Below are experts of layer 3 (counted from 0) of a mixture-of-experts language model. Rows are named router (the router's row for the expert), up (a neuron's input weights, with its number) and show model dimensions 0-191. Each number is 500 + 25 x the weight over its row's rms, rounded and kept within 0 to 999. Numbers have three digits each.
After each expert's rows: "gets" lists some tokens that make up at least twice as much of what it gets as of all text; "comes after" lists some tokens at least twice as common just before its tokens as in all text. This comes from a sample of Wikipedia text that the model never trained on. Tokens count by the router's weight.

# expert 16
router:510486518496504504499472513481477490503470448510530526514517511518516544490487494497492489472493487547467524541526474491468494490487464510460522511559494491488440514478473472483466499519503532463465484553507520515524509511504467476492514514481553498528494486539537500544566522441488483525541479494481554486460406505530487488511498480510474503520518489517531511498512500500546547498480524466527494469506475457515471507518531480495534551504508467509477494516474517500466470503497516486471466524463472510519487506511470512509491514517502499498478524529479492516501509508462503484
up0:520531491461498494443508501517493540523464514492457492508511517521517554528465490491539535498481503466505518514478499499498499481515487487500485462493489485492500495489460485481445456522521497477547489490530460513513508496551533454459522462488519509543515470472503485548509489470547497529497493502476500458532521521463496496493538523456473516549469455510503484511532508484472494514476489513518480512475452484561509498472498492508534538556490461502464510530507519482504494525523517505477517511505523504461531500491494478480563482466503459544507508536514513481492502500530490533
up1:486548503432497512421467482534478463487466474484492522518488501470505522499480581505489480502494480512529528449546505494499499506496490505507479497523518451489523482504528532512488502479519506478531502504475482532517552479518519480466503535499514442526478504505516496494504459517503486491501503485480493534475468486489503493523542482523533474510486483521515483506531493491513477498487443500491514479486512492512534519550496498499494493510495524536462498497471519509506412467506520497508514495471446554508511511518510515513540545526501489520543489511483457563512513483494506484
up2:504524467467493534505490481462461512503502490475520480480516495477547515504509541538523505465509479501522495516559507473478461547528496501505497522520520540485495499492534527502448461516486542454525515485534488498493507494495486483474520518483547492504503498508535487461478469505515514500458546478488497454488485492499488497494523535513446537518468493506484515513584554465535494469513504510503466457509488509500525488523484516537505510540515503510483458516518513518537504527457515481469477518510534464550483491483481459481496492551494526500508552481525461496500488510498461524
up3:482501497498485503488456471511491528500502467484515484487509499472483542534538527508541500567508535522472528524492483508489484479477500478477473517484467505487504512533487495516498500500492463507504496509490483528521528469519504528465470494458483505506523489531492494500478540509497512480504485547433478500491487518480486481468465456513525473484560497521486504476504544504523492558523482494491479499474534519477449560434501490522484501516490511512481503435545474528502553483499525524495512501478501497526487536492488524564521548467514461497467515528529517493469497535467486533
up4:504520504473499508541482578470483469513496493497496554544544537555489507515493486520505531510464521489480517499485458514497490524493459504499523477487491482490537505493484474505493530547492421483472500482523482477514525522505522512454519525524517513532503509514511479563518514490527509520504498521491472520504505524548511494486518495528499522498515483496494499546483552508570488510497437498502481496457508504505517492501501505525499517529507476539546450516492522535544480485532520476480478523477474508491460502492506507517461481509444529488514508492508465521500478518545548515
up5:494515540487506506550478482555460493473513469492537531550491452455499514515516498485528534492496471506499511505527507511476479513527471523471495489527499487470502525477488559500509524550500540467528505509518488506504506491496485525491515529518479519514495500497517497524502552536562486539534500500509502546519444517499455540489550491504471452507504505482450468486528505513534514494445531493523488523505473512510510525526513519496551501485495486499503543498506509447511526459521516483532507466495524502554485480499506520481461482527530500524482492526501517474474484453497553509
up6:516483498521504570500501478521508499468503495522496508508535516519446485496452508509505471443483501518463449498457486437513463515501511532528560504503499520509491537525511476474492499530479507497499521520514509505493499508516529492543494522514482505569499467490493522544504482499535518508486542499503524505513470499519474533481467575482480479481532526518484565486488487464528492516519519488505498514517489535495521464537490508508477505482539513450492569487506470443508495474501508510510487516430503519490519530503506488480493501470532503524506531486481497474505539500461502478
up7:519492531520476516494478488540463490546491514490505513537466480484491550501510506506560506495518508535463515475494538441451516498520449520483501480477512512501535458504455537469491517521491509537532494481511513482492521478500525516480566477505464518488545487487492488546480559563506534533509488478499538480498486495455452539486529478489527474515519475525517481490493516498502480486442482483512461541497492509504499516529515541530530503480509547526495529519492489503523502443472465495482496459499494511501481478525515507490462482512544507504513502477514502499496488471517536508
up8:501524516527528502516483480480487493448554486523574486527519506524518453502503516482485519501507535516450507513506502473481512507542493517507500511506490556511470490511457483496524458502559532471451483522497486477482550452484513495542491503534496469541508524479519474515491484515478522486490512507493507494439458508550531533514483526487516516477533492523470500513534491503494519524506495481480520471519505473508466542522577520499515485497522544512515515473481507469545487496485549467504492499503511526509510505452528539511463511482480498506489522459514478468508507471463485491
up9:478558503524538493471538514500527499537461479478478512501451491517476461519502467519522507558540522491480538494491491497497501484474490512479461498503515521478485473510496495473527464559532533469474493518528499546519518464487466509501468546500501534520488479508503528501464507510484541505531522490499495515467455524513508536498502560490521513514536506483543508510502514470453520524506541525510501509473495469487499466448479455481509518485464529496464494495538552504517490518421507497485468477538516504495528508494537475503468508487480495451493499494532514510480517478478499478
up10:501501535461494500504493536509498530524493481493521513528497566510504489492519502525497494503459488516490548504500484515471500504501533504484499479452500511502501582512473493487455504490477471506508476473506493451532506522480507465490460469500493492495475496524494498515488497495481487514513498491478496495452508503448549475471486559474494481540484474455493494524514491482498588479486505504472444450503467518479489511489499522511517512468480504465490532477477500554503521522479533464460513502454501465498495490501468499501473493516530504524505531507446504513500540553546547466
gets: "3", "4", "0", "2", "5", "6"
comes after: " | ", " ", "–", "| ", "; ", "."

# expert 24
router:476485551484532497487497485485524493474537504519503524503553484527531514497509530482555503492479458531436513504511483479460512466500493512484524495503504465523481505494536479501483468539472514477498496535499486526482509500486474487497539491475517565513505546487508497492518465461477510553486471486452523511497440489535475496492487464555517484500551520477524508492481486518517530514521516520519514498505432506490505448529504491506495526504457511485469493501477505470487490555506516508508464507450488489486490537504513540497519475504504539473494539488514509494574452483506505484
up0:491479495493491511508512476495535538478524455480506478522532468485484485499537493515523528492490539487503518520484505530472512503497504542496519536507503527489472462485466476549474497516557457498498468495513509502487533550490452465501506433460513511516492533512514489503515498524518486518446492492551515500493500491462523460465492499502509457562574481508522509491491506506481520514460500502496528481501425521527537483509517510507455525462479481499457472489484522472483514516529509496501476506518490502492483498529528480530469524483530510471474501505494552511542516477468444513
up1:527483522521504565506478491489472453458473508496511492531498502522525486529478514526523517522504477511480519490517514509452558522543523487530513530498465472490543504477510526508490542525473501456502490530456492530475506480463461528484482515530499590500472502491508504492516535469519497505495505421502505515510492459557507512487506519495468473459536499466500502529495467482525513496476501518476463477504476503512538475514495508494478454507482455507514479473503524464481473540487508495492471440466498482478482470536506487461485470523504520475516517469488501503517472489521493500
up2:500541503507487464505516451497531497518464511474502484506512474514511503494506493460553511503512480489527480500526505500480507464502479523484464473504486466465539556512446496523461505535494508490501508466466502502513480532467478523537525525497478496452512483512462528511482493508502472547509498515467488493521435465526458470520499502549501470517479503566516503498516486495491537504480516506527474492507450469480499486553523543517481519480476486462503528496492503470551508501499466501489491512527470456520520530533491509487481481453488546473537463507482515535527513468507549533
up3:468482484546462532543473538509513460456507481516482479541534498512490483488509506541496544498468487468510452466480527533475551501507513498460520458507491507502540513545496538488480507495513464527516546537555515482509531543512518492547549490513521507521494530466523522465496453457495506517433477508516536494481488515503471485489492529514527484516532483487543521513488511492544507490486501479491454494500489466531563504507466526497507509519528485540503526513528509472476502487497514492501475514486514444474489545503513462484486487493514514522528491484497500500511497466473507499
up4:537451537486568510517454496503468499517495481499530499491536473500503466519506496477511498484502537520442475488452490478481481512511528524479480488514501500495534521478478503465496497506481530493502500520482508523472487510472502485490479522472475504491515507512503504494489482515489519552499492487489538526511528461488545472485540506527510521552466503570518547534514518459519491478484442523517463506483565504506506493506472460481479494495452456453472546531484516518508509538516483495507480471520485501457512548499486534497510481546500511461543453484530519523480503495523494501
up5:485475514488536478515522489497531464542474554515493502501537452507472506500504506503498521480511458512459495440472465449534512477494510562472543471527499508448540511484505510486479518512474508523514514505513506527542511485506538506517453524526486506544538480514507506459497476499503495462437497499480494508468464504556472464483495512503541491511546503515498522509465523469512545473509548475508547490492519502528516433498499492505497485527470480479543505485491460536472524520503529489494473510476467492480504494520536497490488497499509519484518571509499498511520493493498491505
up6:484444511514474493453547463482478486497479503480501504501537487512506493499480515516498464520463516515475485504504468531454516510495481528520511507468487507460514522451506483498514509534452505480508507487529507527513521496533471492496571481517501560470464535523505510469535476429477528473554469492472475502513482481503502446494522513495517511438473482518466475505532508508495527516528485497549542502464495476516562484450510504494507479479465518519470504539489493466463520486503489502518484485469479500517531512534525503496506490475458509479488477475533542516489488485528500484
up7:486504460468549534538528523472510481476503506489490505502524476525497517519491518504453504514507465472492505506525492482487502482551501492493468471494472451479513505494533484487502542543473473501512482478477505492481516482469507507514478472531465487501507496487484477513551504436522428513543464481520503508497484495488522506494527517506511531493468456529487497542515513509497494530489500459515490466503465500475514508516494495536477457475510537424527534517513506499498499539455541513507530521532497450505497536498491470486545421516506499529468518484500473543521478508487469467
up8:489466489552471555508494523513520515523510468507522500486527550456486493478508574535535480515497539495482497503465498522498477491495518466518513472543486490522494527521540516524515478560478453478490526502509539482519551471493485496495458514455519498522501465551484467548509462493466480516488532499491526479479484489535505496501533506472517491468485526511506512482571520510514562494533428470474480491524482494502485493502479510518499514500475493478480479504531492477510518505527519525503482528466533490504474518485501507501498471503511525557464512509513493500526504469479502456
up9:531510539528467489490504493486502505489504474482519490512494504516496526515441507505482515524444513515469497488485485525451482497448517482551476545559492461508502527516493481463518501522488520464502472538509487527494518526468500448505497468488498530475514535532493506487539497493484513504548473451431543476525519514489479497477470522527554527500493524518498509474477463489503513460482517493532482504521506504461510508463520473498520465487501463488529482497502463512473509519531548503484525495485478501486499480503562530463516481490513491533450554482493536473543490507504508480
up10:494531499469497481494514500483513498512501433502451502497486485525474561487464519494482508446474490526545519527467516530500478453506535535513498481508462463485508504516508540503515515525476504520534499490501523522487509505493509462522472465499464515498512533437442469503519497505506444480494483507480504542459494522498456449491482526499475476511502530492544494506538523468522495524480515515511500485547487487507546501512491515507465470528484521547540535488521482468448503522527503487516489494489528471500513506490544442495522514529509494504513532477516540482513446505504493543
gets: ".", "0", "4", "000", "5", "2"
comes after: ".", " | ", ",", "0", ") | ", "6"

# expert 6
router:501486531492562510460476500429491532528509447508468518496578502526492552513506555456497498497449509507509536514518514477501516479495481461487491485557461511465503517494487507497494489499482530467531489540519522510520526487487500511512502502507471511504514477551529491487516536466507515494493520512459486487457443470503492506502487487507495516497483511522525506500468487510503502503516548486497509519490472472524484470519532506508519554481497464501498470494451509471477504501489519482536490498495473492507498552499498535501466508496499541489521520463468456514535414522473505501
up0:490534531527495495492505531538477514475498507484507500489474478516483539473543510482519472465516518543494517527533500442480487502466478519481486487509511524509485492513510472529525483502528543493479496527506546494498495500526515545475519494498556507493507476481512441507515506504516525459491470489500521498488406521529502537522480538505498503526505497470502483487484415529465488473507504540506519472475447509458488509489503489508496524486549517493466452466519483491498487480499488533488506480498489473495545537533475519470524503508479502484529529454510449442522499524491528499
up1:530473524511459481493475509515517488555546471456495517510517538501532506518506518487512500515485540481502517499493517492482466473465491467546524519507490536474482479496484511479537540536463499505512462503491538491486492516470516440492488498479506527532553465569507511506523549474513543485498508508489484499469473472519445480527529480480502494472450502467485480504515535494495530452464476557520513496492516508495527468557512511525495494471503462481508500515512482492528496483508496501500524492462510475507497533534455457527517469516499500500534480547458490498479476489465535507
up2:498474485476515488462536549452529485458507456457552486467509472476472526517519497506476511524542527478463485527463488510532515530493480528489511528456496499509528549509536517470466519515517529491488461515483502509517511529523524539548505474456517506496508482476525501483480528507506498455507504467507482485494492439453505505481468492474514463475502493493514504466537494500485474486533520538483444528534534501466483509548520501497504519524528526471489484501497517486531544500509509507496470520498540511452472480472506511491498527534512480495461473513452532506464493511459500485
up3:544512496540515502513520530474506513508492526519481493471564510543526534515499513469475475483515493510503523544545495461503490480488510525499541520477490470476463539501457484474499459488511498540534546496515527496483543518465511505476511503537484483511494507493501471466509551495472538494492548516512496521506521500518542487495568511478487465519454496469487481497524463505480469502486498499511495494483423508535545497454481538506490486528500493533484535512485489497503495470500495482528467538462522500524417507481487524479495484493525500499522502490475497461475479521512453522
up4:523494522548522509514468464508477540515464519480480503438545489478503497507493520505499554498493500496482526488460494487494519447490487519490512455483519541482510486468532516452482486497528536511505493480433527490435532523490496500521497485525470490515523490560508516481509514523459522505489498519465467515464475447532472496540510505515509511506531549505515463484505516537524505526493461464480459466479488524524475489512505536499524498467489501508475478496499503530439485490495468528473500484505519506552477497441485504461515497531461501523487491487527488536489525467494506507
up5:517492509536507503489457500519529494531482521509503477478491523506480566507473525466464505499444499497492540494549542529461533533499539507494518509513487486499495536545462533474437496465479523516495505533498487437487519486497505498509515506503496493519516468467516521505480561498519500511459530546530480511487498536470558510513510480511525503522483493521520500456519491462547512496504503513481472509501489492483482528543511489483475492470477543533499527522517541490530494546483503473504508443478444532533512481471523490463503512512515497503521500494486466513476484475448470493
up6:440503518510517507528503474488570479520488517551513459472486489505500552486483543509518482501516505555474482518539489495497508472492523510449524525488497544509493498515492500478522501469484539480486495556490432539522521494475478487517504474525462501455544490514524491514547494475548502479484497527484497529488479476516513506528480455505483514503454523506528504436503484479513524496450478526503482511468469551476514482509511524500535475526467473489495526483508493506509480511497462549498506456485482522466488517490528471561518501514489493521486477486529493508522487513514466519
up7:500490456492534466509545496440528543525509493532529502493531507524450525493518455541509458456481492526484579452485516494478539500536490464462500516537465461505498496488484518510503509466473478504500487512494514478528517479508509525521479517492484509530469507517505496559492475488489514483511524466469489510461478521496525500561499496481437499493543504512470458490485461494484469555497512504483498510497497523476498515480502544529461542505518488553494520505472508504551510472483528450504493498486505478535528503473512514500497475490528478493495486495475516518520477509523469472
up8:502493516523488525487496522518492474468517479497546509519502456530473479491480532489533474487469513496510495484535520505525455515519463483534441461491543527487485458488547516482499482537483512506495506555486497501492537538480511515544532504509532505468498480514544498472512513525489493477495462530474530433496506500510542505483489472538515505531515535473468505501517490519532552516482530462506555520441498515484487494494456501493525520482512528543491499502516510481515524472530502500446483482494477510480465519531511466504501560448505551538525505498517525489508475511509508483
up9:499477529505533479485490477543537504497488460505495502530480498493517508494512452472528480509475515492531481480483520486488530491486489496494484492520527536468505506497492473473494494516546555514475508527510510525492492503517474503530495516510485486507499526518514497519535543512457487510514515509525472514475500531509474469517479489503481492473480501513563462499517463518505497509431469467437530482523454521513495531467489516518447523491539484510501548511469519509507511443526492483569528565524533536532485467491474509516539450539495520505528488477478470474507487550503484467
up10:514518464501555490469508466544559468487525497499488518498506481513503499527505512538518520484525446498461518465467500496509490534519455488497527478524469487472495492519514510441537519471526524468510470543498508479463530515528490498506496483500492459531459465491468494475500536511454504530500508534526493496499498503524524505538492487462508508497511490521534488495530498509475436463531441510500477505518424522527495479478511515506529540538491505479550492526500531482482535494509463464472486449509486508460466562507482489490524511496508498506503515496478516491501493514477460491
gets: "1", "2", "–", ", ", "010", " in "
comes after: "1", "2", ", ", " in ", "| ", "–"

# expert 29
router:460487512478575507455496523450499482526477493541436486479503451574510517496536543488519503472528495553486519505503509471463492493460488502477488508526495490458526523488485508474507508496479530467523503509511509506517506483455501534495536514503455525506497482530498517507514523489473501523534519453442496495475482448466499494513504481528496481519498508492518523495488531497511489529560501480504518524496471509544525492486497490501493516506472507505450508496463513513487488486465557444517482518485510478511479534525492472441484491513562527466524491510490491510499492528476520496
up0:545517468442511499469507533485508558522546519530487489493496511483516498508531487475495488519447512500491512484495517444512498527533474530498476553515486523465503494485469535525486543500504522527520536518500494482507525504518480502547462484516500501510507500500515479475501488500486514518483489473499515524525485472512505521475485500491560550415500527500483528524476544494484448510505508481497488527511475534493502497476521474493508512521520533500508488490459511457481483500493503470444507535511516487493481542522499486491462463509492493495527478502451551414547500481488475481
up1:496519496505506511459560485453489525499522520545444503482513470502551508558491487474503474508515494515494507515478458496493515473514553479483469519466488543492488507502509457495505492500467482511496498497498492475542505520463458486484540517502503507498533544490438485500504521505487479527464524509473520466531482482529470509505483484473545487485498529528499508521469494516488498506526513490514470508491455508506525514454494530472504486494501466489468549493522499500474465474518503501502523484490490460476558447516467504497507479491548521471561469475539533509444482449512471514
up2:463510424518522536532513480436523507507510546491488470481487493479484481468507519452459527525494484489517480498497530489475470519483555550500478535512510465486478482489516504465502520499478472463448501532525517506525515531513510507509492481519500505501489492521506521497513572500506484520520471540513514467538487488530492507485529520526508504512500498458517468488529531456505492493482506470462472473495510564484475497465544493479517533471485494487460523483529513481448502511502503538438446510493461497503486499486513497530478543507524519501492495492478538495482503514455507523
up3:498505523488505436512524475499530523494528538497482532486526457550527504487453463506549467491523474559577477485488504512471511494485499525504450496499493502466525515497533478524530474508477471460480536476505501541478524488466517491478549497515516560484517490489482527536509500497519482479468515486477533540490482515513453488492500481480478512500466537505552504517518469535483486513505528508520512514486463509483542458514508497534484500485475494492473497502489475464464544504495476549509494506492511464504570529525488527470485518477476519489488491482485540529510487511495486510
up4:511524498497496517472475487530467481533446545472511494542489503533527513512503450532538509505509469515470505461511458493449526488497479483502522472532512550538463498515491530511471491488495549524490502464516511472526485508505491525465518536509537483525455502523505503524484504491496482475559487483518457505506516488504503446512522519533484533544456523478518516444488518506527533526528509500489508472462442480499489515514512526494499483531503526516505450526479498509499453437486499520502498479475465527508514513519482475505509498490443523480523523470543463505499522533489512504
up5:479498523511552489487501482494477472505472530495491531519504510493503527506555548538475498442505474475475494516445479522490501505517497473515460534495494489510461499492495495465482495455508521489513505488561498464531508487475502478500506504458508529503484493510521526486513486446474487527500508495478498524540518512526521539526511471534477514458497461542547511512511498456475476491548521497531484477507515514472557499515510466524486471540481464508425504464483503472529523500501537549491522522484490497502512488512486504467526530543504490493474492533520496541501513454523559499
up6:453494494492523491489476514460495504521494517496458502481489526516497533486519515496513539519530496515532474503497476486523546502499487472495521482473490507489469505524502493480537511557491524518522504497515495492497490510536482501483542514475493502493476486498466509538504491569499526530499491490535495534480528441487495470528486506415490480471532461517461479507491506501523492543510501533465472554477507485527478540475506489496500478523467506509456527573478504501481482522493513455529493455499452467522491510494539520480470515539514490561475505504495504499494534447540476540
up7:478465447479542447476532549476548500499501493492489511557500513490518460489522496511459475484497490496458495522514502530479485497469496481535564505455472531506499521472489482486511482489498523504527492445519500481523509466476523480492559536520525516502545515501484477499514565513519505524536469515466480521512508470526504470494498506491514550494477459521506485473477484508497525492496482566520509496449478506527507451540480479479533526524505462524521486497501506461513500507520488467515496481492514459516524487495481503475521505503515482487508536490510449486531505506505550446
up8:542546504444520504534512539476503501505499459509465494498466530558518481509477500552526515471517496496505483511502516472477532501495464508511488478473492495476495510517494455497476479480485457507520528514511539507501506495488480514482507506526522459549477524502502486479510500537441525550505490521521567495464553495493545488475539515541444509516510498486530495491489457525533484475530495472483500527520537538501497524451476489509519473511472493537554479484467501497501513522505493512516512467476492461509480511488520482513477504544503511490508535484475530540445475532509469512
up9:486514524510511478512518515521510476522536470487501509505497546515498515508475484461515484496521501464497556498447472526470463497524487454540496516493469528488537520472509516493528526508537462476510471514533556524506505499454514520470473517455512489497485474499522514519564479476469492467486541471489491495528497484505492499540481525434502504519524516449520524456510501472515481527518513528486508497498472520492545498511512441501495509475515507522510547544519516541470509498486550427531495489493540516466477487490488508465517481512511472504510493536525513504514517547479534504
up10:518469403514514496469500486516474509493462522504485549485484434500475482492511533485511524499525463481504533531531492487471467469481505472486461474539487530479473522498523522511486489472519490500489523528533485477534497498504472480489473513518501492462513505464528525513501448525562491516510503505493483503475491492472525480504497487562561510451488491537448494533567443529518526508515477505502505513487526510508461496503495473469496494530510477479508528482485501509524495501551476447517496518478537468493531511531523507512474506493517483505509481491509474462502534493483525499
gets: ".", "\n\n", "s.", " The", ").", "\"."
comes after: ".", "\n\n", "s.", ").", "\".", " In "

# expert 9
router:525476530501492540505499519467489517543490453522497520473523509539491536492521499471506508494507478544503506498515448503475542465477450500488482507530477457476511493506528522512511503536474532444453468495504534500481559470482496485496553453511524502505521526546530536503513525493478495497537525513505535500486455504467464502527509481527527463489507494532492497480486502512514532516505487501517521474527480501499523488505512531457497494460493492495440486513487546483525466498471513484485495514466512492498418539509496512502488551504541480474489547513488487503501496550483498454
up0:460493549526480489486487473465478483508519515445493538482525507482430521511502500466462459518483508474512533485522503478524501520532547492522494510493495466511477541496522540471515514517498531501506557503496500516538502464452493515503501473484469487517518471512481490436492542460504545470470504496523482523460504467453498489535447505475510484487486477548495523541507539527519469516461483530521495508492492521502541548486509548504489489536481462504469474489444485476510467516496499462470491508503477473492500514510489507449515502517475509526512502510498498507495495537470471493
up1:512453476505483470513539522494540487519530471503512487480475505536479452535500517539522484529504513503453521519494504511502503510459483522531531462536529474485466525528475476534497480529518450487517493527459542472519521490533499503479500446496468534464477513521514545504513497527453499446460479473505517535494458513503505469516520512547495504497529510484497490496449542513503502525540559536512503483514470520506514475526465472511531524529498540499503519479484475488491474510480490474486482534514485511503467517495508474484437513503521495477531505520439497533493479489465509515
up2:489498491498478479520489526452536483494520466514514535554464492496464449524505500495516508477468499561473486471513503502523533509487480491506545506463494493519474530549475521496540455563477512490492476506508528509512530439520497445482507476508498477485515505518543548534485538492483490479509485508545462496526452486507479518525490521514454473500511482502475535498481505468512523475501516482514521533449489443494475491470486486502552492497491467482499544528492515477514497474476472530475500477509507511502490516508491524509546431485510499458516490499475471481506519492468509471
up3:481500517465489536523465526476533526485471460527463475536555479452486543522503468485475503512488493501461525522480486489484463477518484476541464531519500489469476458480540485478507482475476511506492503484500478536479512478505552525496513484514531514505473476502490475492484473488501488536545467519482499484516545478477505492514482526526517484516500520534458489498521460520540467544516473487466525517490463480494513498481472466515466509552499492450502542478470521486537541473490511520493498537484519524507493486491508529484507535505549521549480524490514453513522536548502485532
up4:434460507502502505501509547478490483463494475519511496492467485475521493496486528497513519534494496509528525481489478478532482516475505510515504486519471502520487525524473518503480474483480504566483478478490519503468514512471467496512525517460447517428494498510505520492480515539493500547503467549506500513495505502502503510489465469474501500491471522463527511490451449500470484529481462495506466495491483487505519511547510546472473525535500497510459488488495546518518515511459487518479510505511584497520451505529484489541495444481502458434510505503511525500542488523513454471
up5:476522491505501536539516487510538452489499497545497498500516495541456526513511469498513480476487524491488512508492469499518503478481487479470506512515494510502510481496523500517487522520526495508507515487553494479503507483468523508454471491496486471532498477465474563508485483457494494511499559510469435519505500515490521472490519471501530528527501542532478504502491527466520475458482587556507539485520484504514495483523489498494501461474539465517502525558518500510495498514512506470548463528458532497498469532520477517509525468455535488528472525544538495486495523531519489553
up6:499495517510478523467476486471461536469471504544488500538500497486534546502481491522522477502537514512447494524535482485491475471539485476528488483487468495467502497517506482481494487508467479518519525492529525470467502467471480475524510493511511501508515508537470527467535496490483525487499527478507511474503459465507512460522484474504517532514474467515479509488474489523514453497532534531487522485495466545532525477499480507478549446495551522536551507501486474498491510506546471516487519524453466535525500543485512432492515501459497524443509528530502532549512483508516477525
up7:543508466500468546484503490485490481499515526473449497533529477442506527546478538490510507496511516520511505499474500501511527511463454492484480502522466493499533501515503512486466491466486545499429539515444511505465500465532516475490532503486476505547488529507495489463465524490507533480484484476463554467481467465482504501545474508501520461449508520492497496467581482491488502502486512490501483502479475509463505497500474492483540546527487545458525491479508505499517525455537505489456525527510507517492480517505540530509480484493539500500520506512508521509519526515456523497
up8:496482480536462526455516513520539471471476479498476469515499514487504480506474471530517504468516489529457501516503494543495512508482535487482507539515492480467506525490537466477516481508502524471481518475475502506552540453524512495502496483459510544462512480530498507460486547494490489479522524514567552543475463488500475492542512483527512489524479511499533460517501489503509484484533495484565461501474444437495489466488482500483471490490475481475463455499542508485503534525498512445497531504492500493546483516482475499507511552477518494487481491467506518523529477507506506470
up9:531470447459482505495503510450492482518506475491519499472534478532507514514550450529520463486454473477450481473484471514462561509488484541501506499459499467432509468502499491517493547484506510527511539487504500500520495536520480501493547503510506524512492571495517457440476473469463471525563471522483536484485497493489442539515530510522490517497490478489466486515501494495508487506509529530520500462508488500482472511540507509504511497497484492482485514485471466528508561495496504486483496525487519475516510519526531515487506459507516528503514489452466481499535498490501515505
up10:490466514537510521511506479483536507512536428484508514572535491538501521508544458508464506519467472472489519496483508562470503509531478496478470517534477472489457490475529507477512533494504497461498491493518467503454487492497524514508511500446538519495484472471489533523483557519507489465532485514522531525502499497498472516529503481525495479488505514485487485496480482446524513525505458485507516518524478458530488506482487484480514493516485529549517552498541504529523499504480482504536510505453492494515483488498535533488507527487509485528477561513505494514447461510548550491
gets: " |", "\n", "| ", "|", " |  |", " | "
comes after: "\n", " |", " |  |", "0", ")", " |  | "

# expert 13
router:431503521453505514480508524464482510557496460535498515486505451505539517491532494487513509487442488491471499494495485441502509483511450498511454472534488525483482487497505529487492517517467512449515482528514550498536552447486500538511529513487457524499521490510525494502479554516490494509529457505508519508477419456539496524531488503499499470493529536464517492491499507507490516490500495473518521467526491494506512518484498548511531500496462507512464504510478511485462463514545542504492478493480500477491505515507481520502505512513527525466503523469513459498513473533503535454
up0:498549503480516492491459516484466510509476487485553493480534490539494521470509525481500521492508485499482509467471515518514503496453481489484482528456531514508517503486464521510493510512535508462495515513482487525518511495492510564480496510509483538476515544529484530500472473501476504539542497481547555530516431543465520551464478485492554541489505486523541480500500521529505481496512485469481515490504499487472531537519500498524496507498482509508523565487509530532500507520530494504499490508502462518527495475488544534462474548544453532547500485463513509525524514516467492459
up1:512513472500479507512579485438496479515472536516503459489476505501504494530519565515499492500479527566467508497481489470488529473509484465523479553482492493507505477512497528477491497490489505456509459519513525494489459491503500480498531476474495490490525537493498463456492508480517495497483512495503541517502435477506488512524536482481518477498466557461478528527531501499491497509512476503499489483471482494496542531514493548463527501492462459513490530456481537503526480487502531455501528519463480469476542527529481491476507515481532529506503475487455473545509549486472504473
up2:498467482513516491503519520537478508516494478513484461495524520531518444472505534472504458461532476512502478500479468530502488474481488469525467483491542457542512485493511505508489534508507496496478500502518458489448545487493497476508525505545479520466465520472449526501483490512546521503563514492474482514505558544480510487506490506462496487510509527463500478473504474551483503513496524520494537560502470498498484491498508477511458532521502492503494498483508521468520500458532509525490484511493543510480477464529569456489498509472490545517457466467464496468524506517503462531
up3:459530472510453496495490513455547488507559490486483513482510453502489555451469455497507481472477448491494497442459489501453476530458504490465490485483483502489492487510446551500492494515456480498521504488452502511522489491505499540485531504464506513489534459528505515486488459519451496492506524503518497514493493478486535495475487507533465463492522502507511487504471498500524465467518535476489481500495494505495461509524488520496520526543482504480473528516512475449564457493535481495487543500502509510463462521465537501553529493497521498502483519497474520511487523536518513512
up4:456493522456482544478461529483552460486523468526518494524506518516506475510523541509522523505508474527485512509529493479453532494479509515506502538514526550493488437502482554569480494507439480499510489505477503533510503491488495514505509461459480496479508454519480484496486483519491491496488542442483481554540501528543479499520513511466477446521501561525520515540480493451498501499523477495528528513451478495475496487496531505506517485516514502507503472485528521487502502523528514532483468492485520525448491544493530528522489509489513518499507497479476513492458474515472484481
up5:461547504554479515498507473506496518511511497477456524521507495527529517490502511520558507530503453459504523459501518511518469509443493478471487503551522539493469488502511519473477515507504545521475510465516521488476515468504519541513532457476494516474489547510471523503467504483513513510501467487504474543490516536487481478549516485511492460454519505484521500504509437464509481512510500509526479449494515504518513509523452478467505536578502508504496483495498491492515498466505525522501489472524469511530499530543449475520518522524473496490508543556529504517472515523502530483
up6:473476470482546485499535485504481520518523527490475493461503441512479491493522543512516517522451508507531539517482523473511495467469493492530518512490512510509545520475496492489455535520540481513540488494480507490497488465515512542546509576504492518470510497534502516445505514488514459459496528476520503508477504474481517503463539480438516494475503514438532493498471475483474458458472503538481509490537495498532509481539515461523467494455479470523491462504495542479514497497517505461510517522491506498494448529519479494536490520509498482493526526482499467488533541474509481510
up7:480503475520448495503495484528450533539498497487512512519494521520538488514503519556513536489512481482501485519543508507513517467501484477541514482523465520485547515504502467534528478476453531532553515503469487512515532489485558510471519504485499509471530517432498486503508540525462507539514470510521502487504547461476477506549517547507457471492532511522487510505469543465522521470524519469525448458475553496524492509507456516544493507531519455474491540530467486494508474493487488516501498503492465504523471511530484504486520525495501517486531500523513505482501474469477485483
up8:509508471474504517486501479542477496534486504471509476506556458490481494523504477524523510538438556478474531512488491502506447526486515516513524495503512529524512532513518536496459495474513522520483540439499494465542490425471533522504556481480506498513509531528478505505472489477515463465497529537483497457481486505504487453472495497534527500499517491509483439470505551545551502507462505469542497493500526482521526498502457470516484485507498490528544459514489509507465481540523490503483466500470500491534513505481456490493529478511517512498475500522498490519524478496494527486
up9:488526485503537551518528491511514487538499518478524487504505483473519529525498496458501482512450470496491483524514503459448510511470498484522500471528492534496470497522457519537450560531495532482485539542520498539498514497502480512519482495486476536505522491505509504508469500477525506483507503475506458514469470481502504523483467472442459534446543517481549492495522521518468458480494552501496535505473456511484494484468539477519471524514488523515486498528473498481519516471483516545484526521528507523533441536522514508455533519531514521493472482505484510514467474499517487454
up10:534512513487522505452504543486502472493501464490521515449504505539475501481465521491472488490473486510496478478442494538493473485523546492492506444473507473519491463511514492471497495516502514530517468472547518475488482546514497504474520510541503502505523524497486481477498526534513484537492528454471510536495525495505503530511459459470527463508461442484503487526530496482570487465498479483487543522515534512515497476512494463488487518483470491530512496443515470496460498510484472488535526481456468504509494489462518529522475551493515523511503472461451512527518545512510465516
gets: "\n", "\n\n", "-", "==", "===", "="
comes after: "\n", "\n\n", ")", " |", ".", "=="